Below are experts of layer 2 (counted from 0) of a mixture-of-experts language model. Rows are named router (the router's row for the expert), up (a neuron's input weights, with its number), down (a neuron's output weights, with its number) and show model dimensions 0-159. Each number is 50 + 10 x the weight over its row's rms, rounded and kept within 0 to 99.
After each expert's rows: "mostly gets" lists some tokens that are sent to it at least half of the time. This comes from a sample of Wikipedia text that the model never trained on.

# expert 5
router:38 54 55 49 54 56 53 15 62 55 52 70 53 69 54 58 54 58 52 64 51 58 52 65 43 54 49 53 48 54 53 66 53 54 58 36 40 44 47 51 60 53 41 44 52 47 50 47 37 57 49 51 36 38 57 34 65 56 47 49 42 46 37 40 36 50 59 43 48 57 69 45 63 43 62 52 37 43 50 55 54 61 49 50 44 41 48 59 40 38 43 34 67 45 57 59 41 64 39 59 49 66 32 47 44 41 38 52 34 46 73 47 52 51 65 53 51 53 39 45 51 69 40 49 39 31 38 31 43 53 29 66 45 58 53 61 78 43 53 51 48 41 49 60 46 55 63 43 58 50 42 53 48 57 59 50 71 55 38 62
up5:41 58 57 56 31 49 60 54 64 61 57 53 55 50 53 42 36 51 39 46 44 45 84 35 62 40 54 60 67 62 53 56 41 44 44 57 54 51 45 47 49 64 39 42 52 54 62 34 57 45 46 45 43 37 44 51 56 57 49 34 51 46 53 45 48 51 48 53 62 43 58 73 60 72 46 38 44 33 65 41 53 59 37 45 47 57 71 66 55 41 73 57 49 73 49 54 45 57 41 60 46 67 57 42 48 66 49 35 43 31 41 53 50 56 49 34 65 41 55 37 52 29 48 55 37 52 43 45 58 49 44 54 43 53 49 40 63 63 35 46 53 42 52 34 44 51 38 60 39 52 32 60 48 63 30 52 47 36 44 31
down5:30 49 66 52 42 50 53 79 52 42 54 54 56 63 62 28 36 53 48 46 40 44 47 50 34 62 54 40 57 62 42 39 67 52 44 56 41 52 61 53 62 56 41 60 67 61 54 35 46 57 60 32 52 43 59 71 59 54 41 29 53 67 53 54 57 47 56 38 67 38 48 60 36 42 47 49 52 35 67 37 49 58 39 51 59 66 43 58 48 56 41 54 39 53 44 50 36 39 30 37 67 49 47 45 34 62 52 53 66 35 59 33 59 43 46 39 45 56 55 58 56 43 57 62 46 38 56 49 53 62 50 41 43 36 59 60 46 54 41 56 63 48 53 46 38 38 40 37 54 54 43 44 42 59 41 43 41 38 51 46
mostly gets: "ley", "eus", "za", "ara", "ović", "ev"

# expert 95
router:42 45 36 66 43 60 59 49 52 70 64 43 49 52 44 49 48 59 51 49 52 45 51 48 80 45 31 45 74 63 37 47 35 43 54 52 45 48 45 52 64 46 55 58 58 58 61 30 37 52 45 60 45 48 46 34 63 50 58 68 47 83 48 50 43 45 53 30 44 58 41 46 55 43 59 53 67 43 55 53 38 36 40 41 51 36 62 40 61 39 46 51 56 46 54 44 47 44 30 57 59 52 65 29 50 46 64 46 41 32 49 36 56 46 51 64 54 43 52 42 46 44 37 61 45 53 42 45 62 55 39 50 46 37 39 54 50 32 42 69 46 53 73 45 52 37 64 44 51 43 46 59 38 48 52 58 73 64 59 67
up0:39 47 42 47 23 45 70 62 47 34 46 44 54 36 46 61 51 45 73 40 44 50 54 53 52 45 64 67 42 62 53 61 56 56 63 58 46 38 56 51 46 58 56 35 42 60 49 64 53 52 34 50 54 28 52 32 55 51 48 56 41 70 46 52 47 21 50 52 44 50 45 46 61 83 60 39 59 38 47 47 50 36 39 64 52 51 50 57 49 51 57 48 57 30 56 37 35 66 29 54 52 60 48 65 68 44 52 34 48 72 51 56 50 47 44 55 51 52 62 49 46 45 51 56 41 54 42 42 66 45 53 49 59 52 56 38 49 60 55 51 49 51 72 45 44 59 66 54 66 62 49 70 45 47 69 63 66 41 61 57
down0:59 67 54 66 43 29 47 42 45 48 56 53 58 38 49 29 42 51 56 56 54 52 39 46 44 52 35 43 62 76 34 38 52 68 56 50 44 43 53 46 42 44 48 60 46 59 66 48 48 48 69 47 44 67 53 55 43 37 58 57 52 54 53 50 30 57 49 60 45 46 52 55 62 40 57 58 41 43 45 48 38 57 51 54 36 52 53 49 47 51 61 51 52 52 47 45 54 37 47 46 60 60 63 51 47 54 51 40 63 54 42 43 50 52 50 40 43 52 54 81 59 29 48 50 48 63 46 42 48 52 30 52 47 39 64 48 30 45 35 37 51 56 32 46 61 55 51 61 55 62 34 61 71 21 69 68 50 49 60 49
mostly gets: " was", " is", " were", " has", " are", " had"

# expert 102
router:39 50 43 62 45 60 54 37 52 51 58 59 55 44 54 43 39 39 58 56 45 55 51 47 63 47 58 73 56 45 49 42 52 37 53 41 41 51 40 39 46 49 53 33 45 39 50 46 53 57 45 64 41 52 53 47 60 29 67 58 54 51 36 60 46 54 46 40 47 58 53 43 48 72 41 43 44 47 51 68 44 38 65 40 41 50 55 47 41 46 47 39 53 60 50 55 43 31 30 55 52 56 50 33 43 39 31 51 45 34 54 41 63 32 69 37 66 72 60 50 72 56 40 55 52 47 45 43 50 54 42 56 58 69 57 53 52 41 52 64 45 47 60 55 54 70 47 42 56 39 59 50 48 67 67 54 56 64 52 57
up0:55 49 49 73 42 57 44 42 52 54 50 31 55 49 52 57 35 49 57 45 41 50 52 52 57 54 49 53 53 44 43 74 43 25 61 41 48 44 52 44 48 48 52 58 74 44 40 41 42 51 51 64 47 49 59 59 57 47 44 57 62 61 64 50 45 51 34 41 61 41 51 51 53 43 54 46 43 50 63 48 41 56 30 37 49 38 51 43 70 55 40 53 66 58 47 39 43 56 36 45 67 45 40 38 41 45 62 68 41 44 28 31 39 60 52 62 42 44 49 57 74 38 68 47 44 37 55 41 43 60 43 70 52 23 45 49 35 51 51 63 62 62 64 48 58 43 45 41 48 70 52 61 42 68 46 58 66 47 44 45
down0:45 57 79 41 47 67 53 57 37 60 54 55 54 34 58 59 45 50 41 46 48 44 33 62 34 53 43 52 55 55 62 32 45 52 53 60 66 51 44 32 47 61 47 56 53 58 53 46 46 45 31 31 48 59 54 68 78 57 50 56 45 42 54 36 37 53 56 44 49 35 55 55 57 50 40 35 53 61 60 63 51 48 54 47 50 42 64 40 51 51 53 49 55 68 50 43 43 37 51 61 53 42 39 53 43 38 63 61 51 53 34 36 68 49 38 50 65 48 35 61 50 62 35 39 40 55 54 44 37 55 43 52 51 55 54 53 55 64 37 62 47 56 62 29 49 57 36 47 30 57 45 42 50 72 36 77 62 51 39 48
mostly gets: " first", " second", " only", " third", " First", " last"

# expert 97
router:45 43 41 66 50 64 59 52 47 50 57 55 56 51 36 58 47 40 58 63 36 51 40 44 73 31 39 41 78 52 53 59 34 38 51 47 57 41 35 46 53 52 56 51 61 61 56 32 42 46 59 53 54 43 32 37 54 55 61 54 46 70 57 38 40 58 43 19 44 61 37 47 44 48 51 41 73 52 56 58 39 45 46 40 48 31 53 48 54 41 51 54 52 52 54 38 55 51 29 51 40 49 52 33 55 49 49 51 45 47 44 28 67 64 45 51 52 51 56 38 46 46 31 54 53 55 44 44 57 50 50 60 59 34 54 54 55 40 49 62 41 49 62 42 57 36 59 53 44 41 53 60 55 56 57 61 77 66 61 47
up0:42 36 41 43 37 66 43 59 57 44 45 51 42 40 51 42 29 54 55 48 55 44 58 62 46 51 63 68 44 30 35 44 42 49 50 38 54 40 51 67 35 44 60 42 47 41 42 44 39 52 63 55 54 57 48 53 42 55 46 52 43 59 46 44 51 55 37 55 52 45 59 41 45 49 43 52 16 63 53 52 59 63 59 46 57 68 54 52 51 59 51 42 50 57 63 64 52 53 40 50 17 44 46 77 31 54 57 43 57 41 47 50 47 42 43 57 50 51 48 51 66 68 52 52 50 47 46 55 53 63 50 53 45 50 56 54 54 48 39 52 72 47 34 48 57 50 25 59 56 27 55 53 44 66 33 35 41 63 40 50
down0:65 42 35 36 48 26 56 58 33 36 34 82 51 47 62 28 35 44 58 55 44 33 65 56 34 61 51 58 43 37 60 47 57 56 45 46 38 53 57 57 48 54 57 49 40 41 58 68 57 50 48 63 54 57 44 53 42 48 38 51 57 37 42 44 62 46 47 75 57 56 59 43 37 58 34 58 33 55 62 55 40 44 56 49 50 62 55 42 34 39 50 54 38 52 38 63 52 59 59 41 49 32 40 55 67 52 64 56 50 39 53 63 50 41 50 52 60 47 44 48 47 54 47 48 56 33 64 45 33 61 28 70 45 57 51 50 78 46 70 47 51 38 38 63 37 67 39 37 57 37 44 49 42 45 55 31 34 53 58 16
mostly gets: " been", " make", " be", " moved", " worked", " took"

# expert 16
router:32 62 59 50 50 52 53 17 55 63 56 81 59 80 60 40 43 63 46 50 47 46 34 47 49 47 44 58 36 45 48 60 47 45 64 52 58 49 36 55 56 56 42 47 48 55 57 62 33 52 45 61 53 61 50 49 51 47 54 52 48 42 25 52 53 40 69 30 55 58 75 40 41 49 43 49 47 57 57 45 42 45 43 60 46 48 42 49 44 35 48 35 62 38 50 60 36 58 51 58 43 62 46 56 50 40 40 53 33 44 62 34 45 44 79 46 54 52 43 49 47 44 46 54 50 33 42 32 49 65 32 65 42 48 67 54 77 50 61 49 44 38 55 58 44 45 59 55 69 39 54 44 51 62 54 44 62 64 45 62
up5:38 82 42 32 47 39 49 38 32 28 56 71 48 54 63 32 45 39 57 45 23 40 47 42 56 49 51 58 51 50 52 46 48 46 53 61 46 55 48 57 40 50 56 67 44 54 48 46 62 65 52 39 54 39 73 48 60 50 50 60 40 30 57 62 36 50 48 53 51 49 46 51 41 34 44 43 54 37 40 81 46 61 69 51 43 64 40 43 64 43 51 62 50 24 61 55 55 42 57 58 42 58 43 51 70 51 52 48 55 44 73 55 58 67 53 42 54 43 33 40 45 49 55 54 36 50 36 41 39 58 60 26 49 52 48 54 53 55 52 53 45 41 56 42 48 55 66 44 58 54 59 53 51 39 55 43 54 52 59 49
down5:58 49 44 41 71 47 56 60 50 55 44 46 48 52 47 57 50 58 60 65 57 53 52 61 42 55 48 38 59 40 33 68 46 55 51 40 45 46 62 43 50 35 47 55 62 53 53 44 56 50 60 39 54 43 47 37 53 41 40 48 45 50 66 56 67 44 49 30 43 33 38 59 42 49 36 54 24 36 61 48 41 49 51 44 44 56 38 60 61 53 49 44 42 53 42 41 54 52 57 29 55 46 57 46 51 57 56 58 59 39 75 59 53 46 56 71 48 44 53 65 54 22 66 38 53 43 48 59 68 51 46 43 50 46 40 40 48 69 63 51 31 50 58 38 47 37 54 46 45 44 48 46 56 40 48 58 30 53 58 61
mostly gets: "wood", "ley", "bert", "ford", "el", "ham"

# expert 49
router:39 51 46 62 48 71 69 53 61 59 59 50 64 67 45 54 59 50 63 57 58 59 51 39 69 42 44 45 77 39 45 55 38 50 65 40 35 54 39 56 45 43 49 38 44 52 57 48 40 40 58 54 44 47 46 33 56 48 64 65 50 66 50 46 45 77 54 26 45 60 46 39 45 47 65 37 59 62 53 61 46 42 47 47 46 18 47 49 45 45 48 48 49 60 36 48 52 52 54 47 59 56 44 30 53 48 58 47 51 31 46 34 29 48 60 43 52 32 47 45 42 61 31 40 49 54 44 56 75 41 45 53 55 64 53 53 67 47 61 64 45 58 41 51 63 43 57 51 48 48 46 65 57 52 61 63 76 61 55 44
up11:44 52 54 33 49 56 50 55 57 57 64 71 54 61 54 45 52 53 48 43 49 53 75 46 45 54 51 53 63 35 61 42 57 41 52 48 41 72 31 36 44 46 47 65 44 53 44 51 58 49 40 44 51 34 46 58 54 39 68 47 44 48 63 58 45 52 62 50 44 62 58 68 53 53 48 23 57 52 34 46 55 52 55 55 45 41 51 60 45 54 52 48 63 74 47 57 59 64 66 53 41 51 49 50 48 42 52 61 56 34 47 52 44 54 50 37 43 54 29 38 21 55 65 59 54 56 45 36 50 79 47 43 61 48 51 38 59 46 44 66 67 47 50 48 54 39 56 64 61 42 46 47 56 37 58 53 62 57 37 49
down11:49 52 67 47 66 57 64 41 55 51 45 63 50 63 58 53 48 56 49 32 47 49 66 41 52 47 51 54 33 54 59 77 50 60 63 47 61 61 55 50 48 47 41 58 52 41 55 73 66 45 49 60 35 62 54 32 50 59 50 50 62 53 50 67 40 67 52 51 61 56 49 54 60 52 55 46 52 41 33 41 51 56 47 57 27 50 36 52 47 49 61 54 53 63 52 58 47 43 72 41 41 55 54 42 61 68 66 48 50 30 44 53 44 67 41 39 42 49 39 43 45 45 55 63 40 38 43 58 67 45 49 59 46 59 76 51 46 39 41 59 49 49 51 54 49 51 43 53 42 74 49 51 55 52 47 46 53 31 63 52
mostly gets: " used", " known", " became", " made", " played", " called"

# expert 92
router:34 33 35 52 51 66 55 37 38 64 56 50 58 57 52 53 14 50 60 60 48 45 55 41 56 36 31 62 41 53 69 44 42 33 57 46 59 47 46 52 55 52 39 58 52 57 32 44 39 47 51 59 50 46 37 48 51 37 51 59 59 54 52 46 29 59 46 38 50 43 51 52 38 67 37 66 51 58 66 57 61 55 49 38 53 53 66 37 46 55 43 45 50 51 55 57 38 59 38 47 42 55 49 45 54 51 44 47 41 42 48 55 50 46 56 52 41 61 57 45 54 58 58 66 51 35 45 44 56 68 45 62 74 51 56 61 56 32 59 38 53 56 54 43 53 42 45 50 60 40 37 50 50 55 58 53 49 73 75 55
up0:41 52 56 60 48 59 47 55 52 48 58 35 43 44 52 55 46 36 44 56 43 47 41 48 46 37 42 45 55 63 34 44 56 39 47 60 36 56 47 52 56 50 39 54 63 54 47 66 36 26 35 60 42 78 57 51 54 50 44 57 41 36 45 59 44 49 50 44 45 48 54 46 39 62 51 38 53 47 33 56 65 55 40 59 48 61 76 45 46 43 59 33 50 42 48 46 72 41 66 47 49 40 45 45 38 47 56 40 59 47 38 40 66 45 23 51 40 49 60 33 63 40 44 46 48 54 58 34 57 75 49 61 55 47 39 58 45 59 59 47 40 49 51 56 63 54 51 56 49 25 61 47 38 43 63 43 65 55 52 54
down0:66 44 52 32 33 43 48 42 46 55 49 38 39 42 35 39 52 57 45 48 27 47 52 61 41 62 55 48 67 85 49 50 45 41 45 65 33 38 54 61 59 46 53 60 49 46 48 44 53 39 48 58 53 40 43 51 53 39 46 60 45 52 46 62 45 69 61 47 55 60 41 62 54 49 60 50 32 59 60 42 49 48 40 45 47 58 49 64 51 53 33 56 48 55 55 54 64 47 61 34 59 51 57 34 52 58 48 55 51 48 56 42 47 61 45 53 50 29 64 56 65 57 50 58 39 56 28 49 49 29 36 65 51 35 45 48 52 41 20 41 58 57 44 55 51 51 45 42 52 42 72 41 55 53 39 50 37 35 36 50
mostly gets: " father", " own", " way", " majority", " brother", " latter"

# expert 90
router:54 43 51 53 24 39 48 40 59 75 56 50 58 51 63 60 51 48 66 44 66 35 55 48 49 28 48 65 57 30 42 59 40 29 44 48 43 50 39 53 58 49 42 51 23 32 27 55 57 41 55 50 52 53 38 28 45 41 38 51 38 52 29 38 54 59 66 53 42 53 42 45 57 46 48 58 55 47 60 60 46 57 62 52 42 41 42 43 66 51 51 54 40 52 51 64 36 54 23 45 49 47 54 44 48 53 39 48 48 46 67 50 30 51 55 46 66 48 61 47 57 49 46 41 53 40 57 50 34 41 43 59 61 54 50 50 55 39 39 53 43 49 65 42 39 60 45 52 77 53 43 51 23 57 56 56 58 63 52 62
up0:45 61 56 48 55 51 53 55 54 52 56 60 51 30 28 44 60 54 34 47 58 49 58 41 27 59 48 50 52 64 58 51 46 55 47 49 54 45 39 48 51 41 40 41 60 65 56 31 34 48 50 44 39 56 42 45 45 54 56 60 55 56 50 50 35 55 42 48 72 39 60 83 53 50 65 43 34 81 55 49 45 53 70 58 76 55 54 50 48 57 57 58 58 62 37 57 52 51 50 33 57 60 57 44 48 53 42 50 48 48 41 56 43 47 47 67 28 54 71 39 56 46 28 49 53 64 36 42 44 43 60 57 54 38 58 49 57 52 49 50 50 73 37 49 40 57 38 63 29 41 46 53 59 52 59 44 55 42 46 46
down0:56 51 51 62 61 37 74 65 55 52 46 34 54 56 43 23 32 45 52 45 37 69 56 37 48 49 41 59 54 55 57 36 61 60 39 44 61 51 40 42 43 35 51 55 47 45 75 50 42 69 60 35 49 50 44 54 54 60 53 58 59 58 62 51 50 58 58 46 46 61 53 54 40 39 37 62 49 51 56 53 42 48 49 50 50 53 62 40 46 57 65 69 58 48 42 53 49 40 39 60 39 39 54 57 50 39 29 44 41 42 52 51 41 42 44 57 47 53 42 50 45 35 50 44 51 46 34 55 52 49 36 40 61 54 43 68 38 47 52 51 53 58 61 73 51 54 46 52 59 41 54 44 53 44 45 37 71 56 44 41
mostly gets: "\n", ".\"", "\".", " =="

# expert 67
router:44 44 43 60 42 47 46 45 49 63 56 52 57 46 65 57 35 46 70 53 55 53 52 41 65 28 53 54 32 44 66 56 51 46 37 42 47 43 37 46 57 66 46 46 47 28 36 54 32 53 46 64 62 47 35 48 53 54 49 47 53 49 47 59 57 43 31 40 33 60 46 47 45 56 37 66 49 54 65 49 59 62 30 51 43 36 61 37 43 41 50 51 60 39 60 56 35 56 48 41 47 63 43 44 68 27 29 31 40 37 62 38 42 44 59 43 44 71 53 56 53 65 49 56 52 57 52 52 51 67 47 56 59 73 55 46 60 23 55 50 50 50 64 45 42 28 38 62 65 45 50 59 45 58 55 42 51 49 55 49
up0:54 48 49 45 44 41 54 42 56 58 49 40 42 51 40 72 40 67 68 62 52 71 37 61 62 41 40 60 46 59 67 51 63 60 55 48 48 43 31 42 57 48 48 65 49 60 44 50 33 56 45 51 81 44 60 49 39 36 81 51 50 47 49 42 50 50 37 45 47 51 40 46 34 36 42 53 50 50 42 29 60 45 35 43 51 53 57 43 60 44 36 49 62 57 55 49 59 49 58 42 47 54 42 49 38 82 58 43 42 51 55 33 56 61 53 49 43 51 57 32 50 67 59 31 44 55 35 54 44 51 52 46 51 59 43 54 54 48 43 57 55 78 53 33 51 33 63 37 38 38 62 60 54 65 29 42 63 54 39 47
down0:53 65 22 21 47 69 48 67 54 53 42 40 48 49 37 47 65 63 51 44 50 43 57 54 45 57 49 50 46 59 46 59 71 43 24 55 58 52 37 54 46 55 42 65 51 50 56 64 58 56 47 51 48 55 40 61 48 38 63 58 58 37 53 46 70 55 50 47 34 51 56 61 60 36 46 58 35 55 40 48 37 68 56 59 43 73 45 62 64 41 46 43 56 57 46 59 54 40 48 62 51 30 52 72 56 51 30 47 46 45 60 57 59 54 51 56 39 46 47 66 43 37 56 42 68 55 54 55 51 57 51 32 56 57 56 58 23 42 52 46 50 41 54 47 51 50 34 49 52 58 39 39 70 55 48 59 41 64 54 55
mostly gets: " same", " York", " village", " latter", " city", " municipality"

# expert 114
router:34 40 38 63 30 63 51 48 53 56 52 48 57 41 51 52 34 56 67 53 46 41 44 42 61 40 35 61 55 48 58 48 50 52 46 51 38 55 39 56 53 45 59 52 34 54 44 66 41 44 52 54 46 41 42 26 45 31 41 77 56 51 38 36 48 47 39 39 50 46 48 50 36 51 38 60 44 60 61 64 56 60 52 42 53 56 58 45 33 57 53 43 49 38 57 49 46 56 43 42 40 40 54 41 59 43 42 47 41 34 46 46 48 49 64 56 46 46 56 48 59 58 51 57 47 49 61 53 60 55 43 78 72 62 58 69 63 25 53 55 52 42 45 51 53 48 41 43 57 36 41 55 44 68 59 43 47 61 59 41
up0:41 54 49 55 54 52 47 50 46 54 48 62 40 50 54 45 39 40 54 55 59 52 52 54 59 39 54 42 60 49 72 48 47 55 24 52 50 51 39 56 57 43 44 67 48 65 53 43 36 64 65 53 52 48 60 62 51 57 61 50 58 46 47 43 36 38 40 53 42 49 72 53 38 43 45 52 50 62 43 51 62 67 40 59 42 40 46 41 43 51 47 62 53 40 66 39 70 37 42 47 49 42 43 39 53 60 59 27 69 36 51 61 27 74 66 46 59 50 48 53 25 45 47 45 43 57 41 45 53 54 57 61 57 52 51 68 52 46 70 60 34 38 46 32 51 55 36 35 70 51 42 35 47 56 44 37 53 30 51 56
down0:69 29 43 50 47 55 67 42 51 50 42 52 41 36 52 29 51 56 47 58 57 49 50 49 62 46 55 52 53 41 64 56 43 51 56 75 56 46 46 57 58 44 39 53 52 54 62 51 48 63 64 59 44 56 62 36 64 47 44 60 49 50 52 54 40 76 48 68 44 31 50 39 59 37 52 65 41 53 48 54 61 38 38 62 62 59 44 44 50 62 56 67 49 51 60 54 57 39 57 46 57 50 70 26 40 48 49 42 61 43 72 40 35 41 52 55 56 44 64 39 32 44 72 51 51 60 48 42 51 58 35 43 51 57 40 46 55 45 62 51 44 44 55 39 59 37 53 59 46 48 53 44 58 59 22 27 63 48 55 49
mostly gets: " father", " brother", " role", " largest", " friend", " own"

# expert 84
router:42 56 56 50 61 55 62 19 49 64 49 75 55 67 58 47 35 54 50 56 43 50 46 44 44 41 42 51 43 61 52 52 49 37 71 46 47 39 33 57 61 58 36 51 44 54 52 44 46 44 41 57 51 43 30 57 53 38 47 62 52 52 25 47 43 52 62 42 50 62 61 50 49 42 63 61 49 40 64 60 46 47 53 47 42 45 48 41 43 44 61 42 71 46 47 50 36 44 38 57 49 57 46 47 33 39 53 60 37 37 70 46 44 58 57 37 53 55 41 42 43 42 54 46 58 48 50 23 57 65 40 64 51 55 63 61 70 56 56 33 43 45 55 54 37 40 55 42 62 44 43 56 41 61 55 49 47 53 49 59
up0:44 64 34 29 52 52 51 55 60 77 33 26 52 56 35 45 45 44 49 58 54 48 30 52 56 41 49 49 56 31 30 49 45 70 48 55 63 43 46 63 37 46 46 51 58 52 45 52 57 52 46 53 74 37 50 53 70 42 47 37 68 38 26 63 32 61 58 40 42 36 61 57 43 52 34 36 62 37 64 45 61 48 44 59 60 45 58 61 63 58 49 37 39 46 58 41 65 63 69 57 39 60 48 45 46 42 49 57 50 42 39 37 47 41 59 59 40 45 41 44 46 41 53 55 47 60 38 45 48 38 60 75 44 44 47 60 55 42 37 59 62 55 42 46 52 40 54 49 60 51 64 43 66 43 59 45 59 47 54 57
down0:64 57 46 38 62 60 48 35 64 63 52 57 68 53 38 59 43 52 76 50 48 34 47 44 46 57 59 58 53 53 54 44 69 62 49 57 30 40 50 47 68 34 46 54 60 52 60 51 49 48 49 55 45 61 73 27 55 41 51 50 48 43 47 53 57 49 53 45 44 39 45 62 44 52 49 52 35 46 39 36 52 49 42 46 37 38 61 47 33 57 50 30 58 56 45 54 59 57 54 54 25 34 44 37 57 35 61 20 64 50 53 40 56 72 60 54 45 49 50 43 66 54 51 42 48 51 42 37 48 40 49 48 35 55 46 31 57 55 40 68 39 52 31 47 44 34 78 36 42 47 52 58 40 36 54 48 58 53 66 58
mostly gets: "lt", "rm", "och", "oph", "vo", "č"

# expert 103
router:33 56 62 41 56 54 50 22 63 62 63 66 57 68 68 47 55 48 61 59 34 49 55 57 53 62 54 41 55 49 67 61 54 46 51 50 45 46 51 60 59 56 44 61 49 39 42 64 63 57 41 52 48 45 48 44 62 53 53 60 52 45 44 36 39 46 50 51 51 52 66 59 57 42 59 47 47 17 45 53 51 49 44 49 31 45 43 54 49 32 48 51 67 51 45 45 43 55 40 57 55 54 37 41 40 41 44 38 25 27 67 55 44 62 67 52 53 60 34 55 49 68 42 39 39 41 37 32 46 60 26 64 42 48 63 56 55 55 63 46 48 43 51 55 46 49 54 38 56 67 17 73 42 47 52 39 57 46 48 58
up0:38 58 52 48 52 67 51 38 68 48 51 57 60 56 51 41 58 49 67 43 32 50 51 50 67 48 46 40 57 44 51 41 59 50 43 44 59 50 59 57 32 58 34 55 38 25 55 45 54 42 31 33 54 51 47 35 47 60 55 37 62 50 54 50 25 58 34 48 64 43 51 62 60 56 49 46 52 25 42 38 41 47 61 57 59 57 64 56 62 68 49 46 53 58 37 49 50 59 54 58 56 72 64 56 44 74 52 37 38 21 56 47 53 41 61 51 51 66 35 48 45 50 44 36 28 53 38 64 47 55 49 55 65 40 51 45 54 58 49 39 54 34 44 49 39 52 56 47 59 60 44 65 55 48 44 69 45 53 58 46
down0:52 40 50 55 50 75 62 62 56 37 54 51 47 51 59 54 50 55 58 58 42 54 51 52 46 58 44 65 80 49 46 51 55 48 50 52 53 51 45 61 67 58 50 43 51 45 54 42 45 50 48 54 47 43 46 57 64 51 55 35 67 38 33 40 63 59 50 64 72 53 51 37 48 60 45 38 41 52 50 49 57 45 49 63 70 51 59 64 37 42 47 44 46 70 60 54 51 42 39 53 56 65 55 59 46 52 51 49 50 35 61 43 63 49 54 43 40 52 38 34 40 46 45 40 62 55 63 60 67 63 26 40 40 34 55 72 50 61 51 54 71 55 62 42 58 44 54 50 52 54 53 62 41 61 40 52 62 36 48 51
mostly gets: "ium", "eus", "oid", "ski", "tic", "idae"

# expert 127
router:32 54 50 52 53 70 64 34 49 64 56 60 58 72 56 59 42 62 66 55 29 43 39 45 52 36 51 50 39 53 47 54 47 28 48 55 48 37 45 54 53 57 46 48 44 50 51 57 48 54 54 57 61 42 59 51 54 53 53 46 56 40 48 45 38 52 61 47 45 71 68 57 52 53 54 62 64 49 46 61 51 40 56 59 47 50 58 53 45 44 46 55 77 46 61 39 48 51 33 35 56 43 36 42 34 44 58 48 45 36 46 59 43 55 51 27 56 67 23 38 29 50 53 58 46 47 37 38 48 60 41 63 61 59 56 58 64 48 54 34 35 29 63 56 41 64 57 36 60 54 39 65 45 41 53 44 56 57 58 48
up0:53 62 46 57 51 50 49 49 49 46 42 66 51 49 56 48 50 53 46 51 45 46 72 46 42 40 62 43 45 54 45 57 70 51 19 35 42 57 61 34 54 50 46 43 41 62 37 49 55 57 49 59 53 46 51 43 53 51 45 47 46 51 56 36 37 49 40 41 24 43 60 53 41 26 56 69 45 46 55 45 40 61 52 41 37 59 50 48 32 55 54 50 74 50 61 39 55 48 44 49 63 56 44 54 58 55 57 64 70 49 50 51 49 61 67 38 32 38 54 56 57 60 44 41 36 32 48 31 66 68 42 57 53 48 37 31 52 50 56 53 41 37 38 63 56 60 39 70 53 49 50 44 58 52 51 57 39 46 50 49
down0:53 66 55 50 46 76 55 63 42 42 53 37 43 44 55 30 56 56 54 35 45 53 51 40 51 61 48 45 45 50 27 52 68 50 32 51 35 66 56 53 43 36 51 51 57 47 41 38 54 51 56 54 50 48 41 39 40 42 39 52 42 48 49 44 54 44 55 32 44 56 34 53 41 70 49 60 30 43 53 51 48 63 42 49 60 67 25 62 65 87 45 56 56 35 48 47 59 55 45 57 67 54 63 46 48 59 46 65 39 45 63 26 45 63 37 48 48 57 44 42 37 60 46 59 42 58 48 42 60 57 52 51 56 51 51 38 42 63 43 45 45 46 45 42 57 41 60 55 61 57 55 58 56 45 49 43 54 35 56 39
mostly gets: "based", "year", "loan", "aged", "century", "₹"

# expert 62
router:38 54 55 41 62 51 46 17 60 82 57 76 63 69 51 53 48 53 62 53 32 36 36 61 49 54 43 46 50 62 53 51 56 44 57 58 57 46 43 40 55 52 40 36 55 50 56 56 44 49 57 58 58 55 38 50 56 39 50 59 53 50 39 44 44 40 70 39 54 50 61 52 45 48 61 54 55 32 53 61 48 51 31 60 41 46 34 52 37 40 58 56 68 56 52 44 50 56 48 51 47 44 43 34 49 50 39 47 36 43 48 58 46 51 75 32 48 60 35 38 37 43 40 50 56 41 34 34 53 43 46 62 39 51 62 61 79 47 58 52 41 39 47 58 45 48 67 40 56 59 45 64 59 55 56 55 53 57 46 59
up5:46 48 51 51 59 35 29 71 57 38 55 45 69 42 42 61 54 41 41 41 36 39 64 40 53 42 37 45 47 50 39 48 52 63 68 59 64 41 44 45 39 49 78 44 48 41 57 37 43 36 53 46 73 37 50 31 53 44 72 49 59 56 52 56 44 51 44 48 49 47 37 49 58 57 35 50 54 33 33 63 51 46 50 25 54 20 56 60 43 56 61 60 56 52 47 48 56 48 68 58 45 49 61 52 44 61 54 52 35 53 52 54 39 43 41 50 44 50 38 42 51 51 51 62 46 53 66 63 52 21 49 68 52 39 56 38 53 21 54 69 52 43 34 43 42 40 64 52 66 42 43 50 44 50 49 58 53 60 69 48
down5:39 43 50 62 66 69 54 66 44 36 53 44 24 63 51 63 57 47 40 47 57 44 38 47 61 38 54 42 21 37 36 59 63 32 42 55 43 66 50 49 45 45 55 44 53 42 61 42 55 44 64 49 58 46 53 39 53 54 40 55 62 60 51 47 53 44 61 50 42 52 53 66 54 49 37 57 34 46 34 32 41 37 60 36 66 63 70 39 52 73 47 39 73 38 45 51 42 51 37 50 52 40 42 61 43 47 55 59 62 37 65 53 43 45 51 41 57 50 61 62 46 55 47 41 46 64 54 53 62 31 67 59 58 53 44 58 53 57 54 47 48 68 77 51 49 50 55 51 55 34 64 54 39 33 55 57 33 50 58 70
mostly gets: "ment", "able", "ation", "tic", "tion", "ium"